Below are experts of layer 4 (counted from 0) of a mixture-of-experts language model. Rows are named gate (a neuron's input weights, with its number), up (a neuron's input weights, with its number) and show model dimensions 0-255. Each number is 500 + 40 x the weight over its row's rms, rounded and kept within 0 to 999. Numbers have three digits each.
Before each expert's rows: a language model's description of what the expert responds to. This comes from a sample of Wikipedia text that the model never trained on.

# expert 15
Description: Periods ending sentences, often followed by The, He or It, also closing quotes with period, parentheses, and == heading markers.
gate0:427513473548505547503516494562474417500483529454492454568489334511462471477515455582524475521502512456458509522560434499474523508487503456448506469479557517535482485433502510531534511506518471511488517532534478467480470470456491499579454578555536494487561518506539522500470483446518468496520472487550499463527521450450502405531494429512469462572475483500485501498541451483522528564497516480489508524501471485530416531472471545528511459430487472564450535501556539504509557488473631486518527535506421502545472452422489547557521447465508449483568509533571516561473482450551515441486446477471515520555452479452474507527484521567476554498545444427526481542519591564488613513527543496528504452452538469418447443482541533452485492490489550482501480553458519535504480477495471
up0:538500532524410550501464437451477445499478513452549536504525556532541525499492495508551487448520457532526530531494491523478563490482479565535494479509468443475459467482512509519434514468560494447378559502515425445520500433506500523496492436450419534515514452476445502494500495491494600482536503591435476561466497549511505513496514487508518450475510505524443487515352527540500499532454505543523488527506433449567509514495532556446550489508517530455444527485539552623544497527556515503507479438560534519482544468548540477459485476475429526471423542520503523514520503495574475503509491536539559515465480517525485506412435538399401478500483515513515519550484500553512458474459533469519489560458543489436544386502501446449573489497499444495531494531482525493496526446530484
gate1:502493510527453503423558461464449480446524509610505452534450503511516547546499519497495536515514552512473521504448466520440535564573526516461501527430561535476479489522502583490474514471528469495493436498535472524572559478511511607483567469561468582564447459521463507517547549546523574440557498508543497449492508502432526525464481505479544448456505471478486569477515505470482514445522436516513543560498571536531472486484461454455474500489533551533476571478501507608510504511517452459599467536546511498507498496560457490565507480433524489516424467422520563459503415485511505474472524509564531551460474507587498452526499558520456473512401435482473515524510439515451506512521496486498503535532527461516537537532504589530509531492409489504429491511562511481516572552537542
up1:567486483506486497445464503527439495487500518539503485550527549501568440424524556510609510541467415521463538432508458487492475523466523442470480474489524492558430541470529457473468493539457540416541556498581427497525533497545551416448564508566469504417540469524475539488516507486584436469521486532396465500518543500426526502518565502462454535575526488520475459466488462537432459510471499467486457466492549583476514549429473488508502495497507479512459516526532481541557471466502557487589479505467538559537479490504517525479487508480467468454561547535530606500581581591490479516512468489522454566525543514477477516477557463508543518540503573535520511524482508580537546524526446532501483501467467519483479498485481514537489506476534563538572484525512470430477539405496518

# expert 21
Description: Line-initial list dashes, table pipes and separator rows, heading markers and blank lines, especially after section headings like Singles or Track listings.
gate0:452525464479480471583507482445526488560387447505484493480495433409406479448458490534578504564537515465476416533528462461513511545497486487497486552502505559556507477432516465515502580471468420538534498451510480556547492590446472536442496469510541498507469531435473469453538442513538516529527507483507551467509502496591489493483397469465472511415522406485457490495471515499482473554502537475457539454487540505504498552498442478553465518479489432526543509507491489458527506492576573459543462508548482493447486506469494500531453481577529497558481465549413417515480520469527499468458514488458541494553455452484535504506524592490584533512552587495488512473448487366488483537524511510482513502495531536508557514548510561491472487448514557504413459520512479489469500498511490
up0:544506486480563484493497503486495515527512566411512441487542583502526452545529516609471566452515470537450512541460458515461500503538470480524557550497485481537519528465468560470398474601544432485518476499456509467551570439497510516554522537483431469465541549467487518511521483532559491462540467490423544457465479619435526435498549540476473442507503537471418490488513524512532540488520489485510547465499466521511453535498507496454531466455508525518476515492487494401483424485462454504456447562523484439495512538460455474465575550498451417536582488461463503472467480420464518476456480458498472535527518439505466497460473483513488355513506555548466503485528465497554536499500518521488577433463523508514472481471507556518566531546533517519495422517547545439523493449506535
gate1:521550496489438477531417536410482508472581437552513519565535602541415488581509535568464452456463476509448461466495413454515496536487508491484478477534459523481543523466459488494524501538457490435597506590496488533468541558528471474486564527513523470480487525469502503468529518505491479500514453460553487468468527466525479500553483492525524519461475567525492540497437431499483424497498532448577589486476472448554575559577554436513509476571476542485480473526494537462596548561531548505477463525479551505484464536471525494538499488464442520474526568475513495505487512488502540452583477512485495524384560527507459497487481576544470524447481491519466499554510542525498553455512510495503507446455426493550534491524549451547449554596556506516518541509513484485499561534521447
up1:435533467481497547490490482533517488529515493428444480510490452544472553530465499505552503548474448517483505513477427503460521489494519455482512512455520508484512492476484576509564525486503510528467543448487489457525497516498512463470502450660472437513520536562485538450571450557538456445575483486474498438503535528493588486470488462522514451540510492510531528552455519476540554466486493473497425503535439549457479523429496444513492518549512465521570445464483526426468481503554546507576432500523549557501553530478516479609483475576504491563536465568467441518534472542507516548492442437487611534532483475470442492523449440575532486484477515504514491477452501528590530533468552526493450518560531538523507505545477596461513487502525512430396526439493478485471518403494520

# expert 3
Description: Line breaks and periods closing paragraphs or sentences, plus table cell pipes, especially Peak in Kitt Peak asteroid discovery tables.
gate0:530497532465475467508508459473502459451518459457564486462451514480426479468506486491484500510450463524454542511552439433497458429464493491441482485518512549487453489542510536436466481446502505558517507521464465504593506454504591428494515545505497496469522488538522459503462477516491448530529539539571482538441532486556443509501521496526585519519444418527472533481504511560488538511526498564472480519511470523441431501398471438575519426507449509515528486454457416457425521537564495522490480572522556579540504508500545508479513589521515537448421539491519515530531541453482596517574519507504435455501413511524440511466469581483532480435537532509502538393526499538514401487506561513510576425523498564477543526492489443502459441506455473485523492507499546489450484522481507
up0:477543486546496469555534483504494466529525523535521531550496538448471506503544571508565552459519516486532510492499440525440497532511469524474545477529499492449445469450531461490563494473355533494504506472502505533409538520408483482518495478524519446493428493480470518493536505517443596471451547464506491469487502545521464507523579492498478495529470548552506473563472503473531530483504530391495451516464490436524480428531543493477468524488501532497467462558541535484486513465457486570521409462503450489568518537424499447575497420542451487550445386565484529510461525513576481469427516545478516495488513506490516485491508530544504542416553461485504522509483552554484485533445450520534442466482519466573518439553459571485532458462573474484540415436508517506545443534463410
gate1:521460481511519547474582533466500613568506538464531460567545471527529524510525553499541451549466449478459539458477535521462537512486503506499467488513477537476560552532504502471469444502478478555465518539525487518509491507494480520436547461457489536445479494451515544530504499526510633516506556506464553432499500522479543593450525473490558503452540496417544481491455426513554453464459436495591531575543473475490516470488485503495560510454490565508525535425507519496537481537468522445518433441450447464574522454540482512499524518503496535491579510523526504471494446505461530516545464498558496532529544501520577535542462577459565553514468541431489534506475511532533530582435502474530535421543501534500421572515444438460459573477505540443414469522481509494529499585480513
up1:513554534514555502548516438524459497501466494528509532536574537449564381516541551475436562533502496539467453516517498481485501562465483513493527514508494576486506469445569566529540489517511536535538519456481515459465507542547536448484525539528501432444532575531492501565556524492478563434514466471629482475525530470476483513491555520461450458533489469476487506540482493546486472575421557527423496438472594489493550510478543538390502476522482487375445473564479494480479457477517539582495511521530497500460474489455560537509548502515517476536510489494554413521477501523510540506460470527581463422525502500497459561444520435426457538503419512533517509518546485487462582506501471510468423513513467455438435506490479492512512476493502459512539498469447457473501449465435504

# expert 63
Description: Field names in infobox-style dash lists before a colon, like Binomial name, Synonyms, Relations, Release dates, Born, Website.
gate0:543517511506510573490517551476502534480490470447493577500509415436447584604501569538416532520466529497480488499516582473506532455470525561569443590481502499484550561496492502563441610557530557478505566460494507566440530547493470486499480409468530499569558438490513471473494570477505476516473517553458546502467534487550449563461532555501477541460446542497447531491491537504534497511515501529468559480539510553525527453501427508511490499444474447482499501465480502484467477440503522418452441525454536466478408482527489560515474558504470505486479471549472499445508505456512504512516480451521403497502522555549501522565541493483462527550469529513446497453531557529522497499573514485472480441500485565439545534523594503481506540471501457552501410478449510568480528513457486
up0:478574518524426517524541507512519528487451487508467448487452552450470505528400436472575434492479500488538516487457557426475557594512531520470519551478405512448493511484528437500513498457490564447516520535521568409505526563505500492507487528433415438445510492471563488576484527493469560522524502543508484491476497515460483502513442534484500454457545448468420564466558488461444559441462516532554456527463599461492504468480518445459426443514572487426513473532509521424570515536512438480484526488436542486512544438470475539514568481508469528489519444531516466524520538526522489525483433458541542507513536509517532460493518565455500416510482494485509531531540384454513558526543464466465472506483479464536483499493538518483564459539400471503468528563490500494541524522519484
gate1:527473557491528496584550466565543526462548489460540437494502486508493554555466470488435476533483522528507537494519491529474522504474591501478517522544524467526489520432472518504538496483586610471486549463565502458561496539462501522537454444524460497480448487521481473503580458515503537482456484493530521503482493481542478549500497469525466395490549559508475508452538565540595475532569551448507524527477572456519435591462465430442445494457492483415591590498498499500472486493514447501547434474491521494484511492483520492549498467568602490554460450515499473541461481470493470540487480449522566489589453519491501470461515526523538520444500515558503497413554425505480554485504483527536499469581505517503493470495511513431615493482511501456537518458611475535487533476463483
up1:552492536461455503447538483527472529490431478467457506522515534543474537532472504540469503484496503466466494490478450507420420492479433537481551556503537508507483465441477522508511549568478491433538455510484461411475508506518500492557440510440545508485482497468531507480522593582550482530491557455590609566452492488542511556531488550542495438483493610540392493481543482514560498407531473477543523573497513446493474504526524530485485469504514610487526524602538505447487455540465469439485522430491483465568465531454520461484515507488517501491484562443522517492569550436546515517462430519528510495491503506484485456462491555504476528501540400531514485471507465524467458497480538564512479501469527458524496434447556523584480482512548430544503432483528518573546555513497453

# expert 52
Description: Hyphens opening bulleted list lines in infoboxes and career or credit lists, e.g. Manager:, 2002–2008:, Edited by:.
gate0:557599485537548515503514475465521486528489511588467514584492504519521543419539508354506552542513485514550478491522485434495515535523524538527493435497494557482532499540524493514433507447493472508507530454440476542367526517591468462530490511476463550510514539459485541491473532519502567552466592543508470524501458541484451539484486574547536496505500485473446527419532525503465549512438509542560504567492590482552480543565569547478526515484587525573455510485472461596524498507488479512581526538498490491494484467496460459525500527507538488507489506488496500463503451481514535589504501533494463444551425502544489404508427485508494509476508534444481507530429464505455461544471572495515547557477540473525513475557519576517513444504489428547449496477528514557555466491487528
up0:538411539482444574545472523463479433498502539554493447509445597494477431427462401465462544453459576506526487454512431476468489424567593465511482502510463535468490537459527491476471556477517489480520426497492529487512498543484506481537463441527548527510488484474514532444473468458465476566473521498530511506533505481567421456490471530514515590419449500527453535468402480464466517429490531474476471513469494537542471492541519506495508460491611479426497446480474505447442531508514442486471547460535532488498465510541549532572583491516489423499536450497470529499465548476480545499510480425520447495523493447507462488502534457471518435523552500516446467505496499481503529537550549500477508590504522470561402544565524491517482488493464528581478545437520467464535420543511523
gate1:493494462498484540405534473465502572491434390481538526427473546503503455464473548539525524497498423479544484460544517480488495543467482492472445542487496481545548485456485486429502485499486490501501514459461540520502520505493517474444544507483458432422498522568475569561477556556476535463545502547454463466498563401491482528443557542516501592480533520460534466530480532523460503501465493453516578455497502549512466497526473509464482493477410465485516482531426517508487474459518497476520456481437508507525489532484534475515423408514457543514487489557508423482488464481465486555512497576512468549447515508492556549463488484465591505472504566419485479506489483605439524442431445535433515415494438527447555505478546488538426499476619522505438458527503449448506491544514539
up1:541496510415503544475491508440535571471455470453510484476544506485471474489503493484482483441504524482584523499504484508572543478473506506493517522492511565497510535471503518457548468524477466481461563514464564525532444596461555576483528475457477499482480490514499532506546539528481453449420527556577458483462495475536496523464471505549506513464532508491490537489453482489532477541497467478645485490561492551491510451528490515477507543393492544370525476447441468498455494489549538532472538373462510529482514526471503554546506499489463484479552464517503463495493447496462482465553430501550474521454579526481567515567506543497513493451508525508539485567513521494564512577496503520467464485542463532433462561514441504477437493407441482521518497559532455494530620627493521

# expert 58
Description: Full stops ending sentences and abbreviations like U.S., Mt., plus line breaks after sentences and headings.
gate0:508479499480483507505468537506458510487469481477466475479521450498557563516497452533540504543545543508474510500450553477536492511507543528531480530446540518601578505482536484581539515513500471516480492435509534537504433551488513547506535500520433501488512492493488484475539500540486492489550495524533479445548444559470498506438473448438566528550472489587497559548466514493513457457503543597468500487466613543519496512551460467467545466521495468407504530571503577444487513474514442470470417607527523555519469516510458529502485456445515513433436480514513489491429492498502488557606503508499578483478504526444514463500475556531479436508489423514454512490557482393497519439514518524521513507448511534487604533527598596475566551505524505447434528471515541442464550479502435
up0:525498459484539537467498463522563559487388494527500457446447500472461532576469547488583386435425517520510437435542532502443468475502517472468469528508474431429420463470528512510529449456537503488541472524461537507565495464506503495484501555496526536541431459508487484444438561535520371454507502582489506508494447424497530530537544581470632468485516588524507437458494406548489497509500523558500522520488500504469565552497480484515445477430459540524521558523550509527499486479513515520446531588487442500486525500541545508521551528521539520497461434486474437486500550514490506531489558531524489464484500446492543481552575495531512534494464508496488508401494514456518479507460429500485533483534553523519430485468475462516554539492515511533527477507510459507440577526493501
gate1:533518510519532536485573479485489471470504514491471531516409516492530492464491479547479562485541442488465526462491515402529444546526536504516554469438528588463575544474506525500532508478488548476424509464425525510492500497512538484502471544531558509433456481514471538574387487460539490504458532494580466547570506467372576488504556541471478455411546526505549586488564570513534530469477528461550520491525531537507481515460475568469538488464510488518498544527550526471450586444442466475519434477513552533476470488518482430536477510483520501560568491500523493472504525500496490427524450418435491580510562439542449509557524587507529524470481508543480465484510494487508514520492493494543529473509436532531492497489475484561447523561552454490401523566528450526524455462491550
up1:549576498500398480423506502495529441540523457469515504546494514512495396497571509526496500457539554538463548546522432489550469488475495458471543526487516487526478474472496439501501532465520493534431571528503474450483474515476598518517458561459443537446537517540465470475538601507551462469518533445523505525511544468586453452495499489499483561544484481488448448435448464477540541517537477426432512516455510532486467451477559464479501495457507508574414516538530497558438488459477510476498589454455475490491512483474503522493512486469549517436473502557494532571564526440542503442533511530489442490485432511451523494518480521472467541523516505508547504490533409572555513557504530453484411547549491551513538511511431493455486471441524426542551601482465520425562539514540498

# expert 30
Description: Field labels and values in geographic and data infoboxes, such as Regional unit, State, Location, elevation bullets, coordinate primes.
gate0:535501449493513548584507529497530587531471468569489442554534463392459580537479449471505485557488497510538411493469541529496480503539520458588489436498530513410506574513469479510459513543444554509514510545512496496549493484445470553476474430467548540489494444515485444598541465523491517495489435452530434487474491445417506469494463470470534526573546446606478551502488564551485473453465543572478488475429462538513502477498528510507490512488421431551504546441592492442504555497507524560468430485509539501401531500458502473472537485481449471503468421463477476523477531509488486472474477543444452447501528566504479507433520496488544505487538532554579472493491481540510503512522458463535508535440414534553526504453472488487531485512469484534452522475462525546487508528519434
up0:479443524503469480519506525516447466564541498472479447551479603422554406526463502517439575466470499496500512480495503504594500480475585441426582479497495512457520480469495459479449518533475457497498500504542517442549468587505489467492467478516531525474476589506526536515507496498530586516512477455471511404498538507498495518396490470504554510526479451438499503466494501547446442527505415496451483514477549521484554428482551530462444444458506539464423473486508506502434496542521479443450552459526502457493566518538551508436491471536446592469567400479485501471502573480546479530451478488493494496543541522471406460477583499533519460462482513482500514632497485502564451507540455530516519449498466538537462488521533435466512534490475432545553497500538479503516472492512531
gate1:448437497494438517471522538508461516478415478505501535472500468532530617449542531504500459503530477471526515525537523533503474486557507489530525550430443588485522496532495444481404470444533587413470542530498432485483507526501504515490502519469527452511491424458523551451498531423523539526446492531550498539532552599486500508528464436467514441445522508496450505473542514457483554568438487492499526497545459472513522482522438466553485534513494485558484507476567504534480551438521495431467507504552449499482493463511455528498519435530525494539563480538509584482531532520406401516496497501478453529503557473429482554540454419472499465414491557542493493563437398519499489522561490510522485535532480442484491451466503555496475503473542493514527458414422489521470551467410525
up1:473415520552477501493537452557510518518530511506466495520475557445490532497515487454543490488543520512545488442475438417437490524508484452458560459512459544504462479470503538486466512586507471498558506485537477493462548545573478483591543530524423446535573466521520554493541502504469526503547526570500473475518506534510490494488474447538514437496544493528541479515496471550477417431552459390553468528512516464552515482527538510551469465466491523433487507559507475552392468557498491533422542477488492463558437493417488434493465488571475519473500461438534465457425538534519497559496407525514477506532565469528513476383464403511553511491476504485488497563574460453519538488455511497459451509444462496515449477523508496497507542482493509492513489407478517538491467617544525

# expert 28
Description: Pipe opening a new table row right after a line break, plus table header cells, section equals signs, and month names.
gate0:472577450513505468466559453531502497497610522494520524466529557487565529516493474446450461564490503532538507457558606458514445514466528358452524606535496471547567501526522542497451517483468482528560497482521424542544556523469514567475504444507540546497519538431407475536471482546558472486523503454468458572513488541463474507486525467543513509478499490506475506567525471478482456445449515492484484484423456481509477483534565470477418519582534523528492454425482452382396503489402520461587462525483528531489469520498571531546509499502473458527541498515539480544502497537501498468481571490434459464444457481499490501463514465511450498580463527476499478514467564491528532508475516425519475514456489460517445443451524474472528536497516518508484486475490511417515499518520530
up0:477446461524537498481516464522492499476537542465535436438409476557459585482554537414551489447477530495505473493586528442439479481470448481521447483455497494511502496516506445501434482526432523520423478491511525496457496493471524493513483454495536503504477488533508454610510480486534476509461507558494474585517419444527598484488437535498496495590524404509522548487483441529517523521477510525528496444499475470488526501559428533530522509522608474462566416461499557447538499479486509448516559453519486557468505543496487462532484513426502533501509527482519452510504535506464498579494494442470501489514397483437556476530552482540486563518539512477532521462538529465495511507498505488562494520494473403464368467461476520502470551440535498531507506486458506557586573524413476
gate1:481440495399476496572475499491481504506488542454542436538546463505491477536451512444526510475383518553468553534476508512492471524504476491512507519471560562481494501467489479524493584569497479576524550497528444552473485573420433537498442520516569501551510466529585525442534504509554486401498455456545548412529482461502470400474575537481517484457524557507437501482478493494554536429483458511495532551519443525524520490447509576431526474480558494519550496432487474555499516569508526504477431449563474568430498483498499503509465493583512550430552447471435494464437503445500530443492492520519522510495465448509560469522502479548506456547468499524461485430479511480544514476463518504456499469511514492481501468507499495557433453546501428468502526438538551422507462559471450
up1:552432485431520560591461522483523564484510519454506493508463562517518489511498520537524523424573518533427521474508484561604508466518396515447500401558520445466519451475481498500425523574490496488489497521529421442432507533511518545513544512435455512469512447496480548576525410478495477488523494451419512527509497518509524560524453459468518536551543482521531391491531521540412536520535512558501486472493518478528470487464474559444545538509490445583491502534478528523476450514399498543542479513473522526460514524474512486394439450507474483532553489528465484533437510476481546469508470561500500475564493437492445501581582487519473518517539545530514501445475432500480502502480502498494460481515528502524582505460523440489514505470560494521525566454507503530517571432508575

# expert 34
Description: Line breaks ending table rows, paragraphs, list items and section headings, before a new row, list item or heading.
gate0:479441459477537520530528525450539539523486498466456502483538524517463470460503481413555527475476447499456528460503480491451540442554582440512460591561539503521521493474507539518456489460475572499484440507488449518470528518496505527555412565512437465523475430511579514556509433504505520480547518399520546511486499495517498487471466499508504508517484455439508488454520462490480444413444514515515444544496398378547544545525521451497501432578444447519528549536547527464574527491552462571522484455607501522489474557536501472511502449461531497493493618493535486464575473431513494508447480543508513449522512407497478436466536549520538479510468540540467493465490458531503540538416541531468454463462502552471517497499536488523454453517490593529453516487517490519550496506511476
up0:510510528543529526548604562498506574506536389468537516515481468487415453553463539499526485530474479516509451533560552502478521590534580447483493579483495460503534522503509484476482533505464499581461551498416561536507499472435551463447483520492496472459504487534531487507507484432433541538492558500537518465509511513490504538520489555491549523493513529506542527508482475485568544501529584492502462508535451517447518515509526518472458489436489497424543518470537489447434457480517531546462566399497546535523543447462459457485536466552480464542544530586482450468442497531507439524564418524461516520478589531515528461523535518512528595511485465429541459531498442447529466512562444475495557433430448519484504550508476526527461512557446507551582487453492492533442503568524523
gate1:579499470548527516504490491434463478494527467522476557459499490537466439519482530539524527521545515497460434525552478518537507552513482461484540533494471493513512472457508475466522520502544436533448484459511486479535520439413522383582485442481553436452496474527492456563446465529484538479448519474529533450430456485481503519504522455500554446442504497490435491457495532485491493523522516562418418572571532576558464461442555511529473506525459508554421508534557398525527546480525465535450507489483515515479499544501545539416484517558507485513440446531578458550498453478543465516568482426491445470468512484493500481474449512427481498437516587472499494530500527619447524442470466515463553582528515484482526540478495513518538414521502521575453499493533535507449435536520465
up1:507441389517457506452509485599530469492437545547503537490521415507531570541487571455569469428471442477476511476489571438495526483524460563519494472465480517587451440563504433529452507502469542498485551470479528521470496487469473534448415503436483499502492374512522535604544501460500488518454503530505496536497518501469468505509489498479475506422518549524455496519557423501431435496503450539508510510519496476509576459509455468516508529477564516525537527475465520478507499474549493553486480560492541423553512445505441451499531457484505485508564518518460540490517550518497478515466507501408531526516479613502560481544476527509494511491550428495487510504461488429446501490492536519566530485489485381489575528460539470492507470474458390468565506542549515493548532474450511

# expert 17
Description: Word-final noun endings, especially plurals, that complete a word before of, commas or and, such as refuge-es, regim-ents, -ities, -ation.
gate0:566533535534475454450458519533536445499476489513514501504512453439485492432507476521472520487525490500497456529558557424467500561505508412497523538496542492474494552532452462470488462517533522476514414504539517511459468540505507416504532545508506425488521483479522508482487535450548465442466530524472518460512568499556572467486512467554469510523504459529450549455429571481550507515470591513514471562484498502567475456450501642520497512530468444567482510450459516514501539488569463544532487501475458563594458407498551579516535528536581462509536522550518485510448481510526466500477513537503438586449523524526513513409428449481485486454500548505494498484476484513538464510464496444481466613432474419532594502478480490524570508533450505492502499500471464517596516425483490
up0:462523510512514522467523523507500483499566532518497450524517562442489545479437461455462526514475516482541486484469452433524437488434481462568498472522506541614496507435517441482492564493519540512549514517487506470522452597506503473528512550509447492447515467490471504562521436569493467463505536495533523466535532484522521483542539538544438539545511520508526558475510546484454442492532478501500507440574510571477531500468538491488454490487524489418442486600545467504506475522582484467517531442476503493461525526545462547492481435477507533494486512518544502528594532481455529540538559447538492527493404506484504522520513508559463512546478483528493499569420584399506527505518544419539434400479432552459484498538515526487498435508431497442506550549499505488601565568399446
gate1:455529578479577530405514493511507540502566543450437473487506477427514486458518443606596511513509522491536463553477547522563479457529452508560518430512494462494557498521509578553502564451478510568491450516505504561472495540485568446537521540440524530453474411511514540482545502507560501503503443520497457582531504505516541486447536418476519550505498480498393522456537501471428509545496511506536483433483507482539447505519538487581494498481501433495491487533510431501536476540539523582563557515535535486550517478425416467459502462504512471516451433476502515475524536499493500449577522461554495523528531435436505455569458555532537478490526427487428516567502467548460457485513524481475513471495486443508484484448510524458491481458502527530458547484462437454495575443466483
up1:482462514554472561549485503476438452486494499496524495494448486525548526507430474550406544461473534512547541459500470519547436581503475506512506516467435489455503542584502521552600521506570465464485430548520532527525464460487539566496480488495538550492519502462519507516475434551519531503540480488473388413491460433486509480444552515523502433472528492489450472501573523470511547544533522473509466513449437492534481482467564575438470439535521487406521549457518481437492517581505524443511577587508519486492550475411544468556538483502481557429425500423542483453506497506469518496571509483476495499507535479514532503518500560481457484535530486496474508545515480570434479468539549485545586375497496533484457563509450441528520520523496454478512481478472523485536444488478554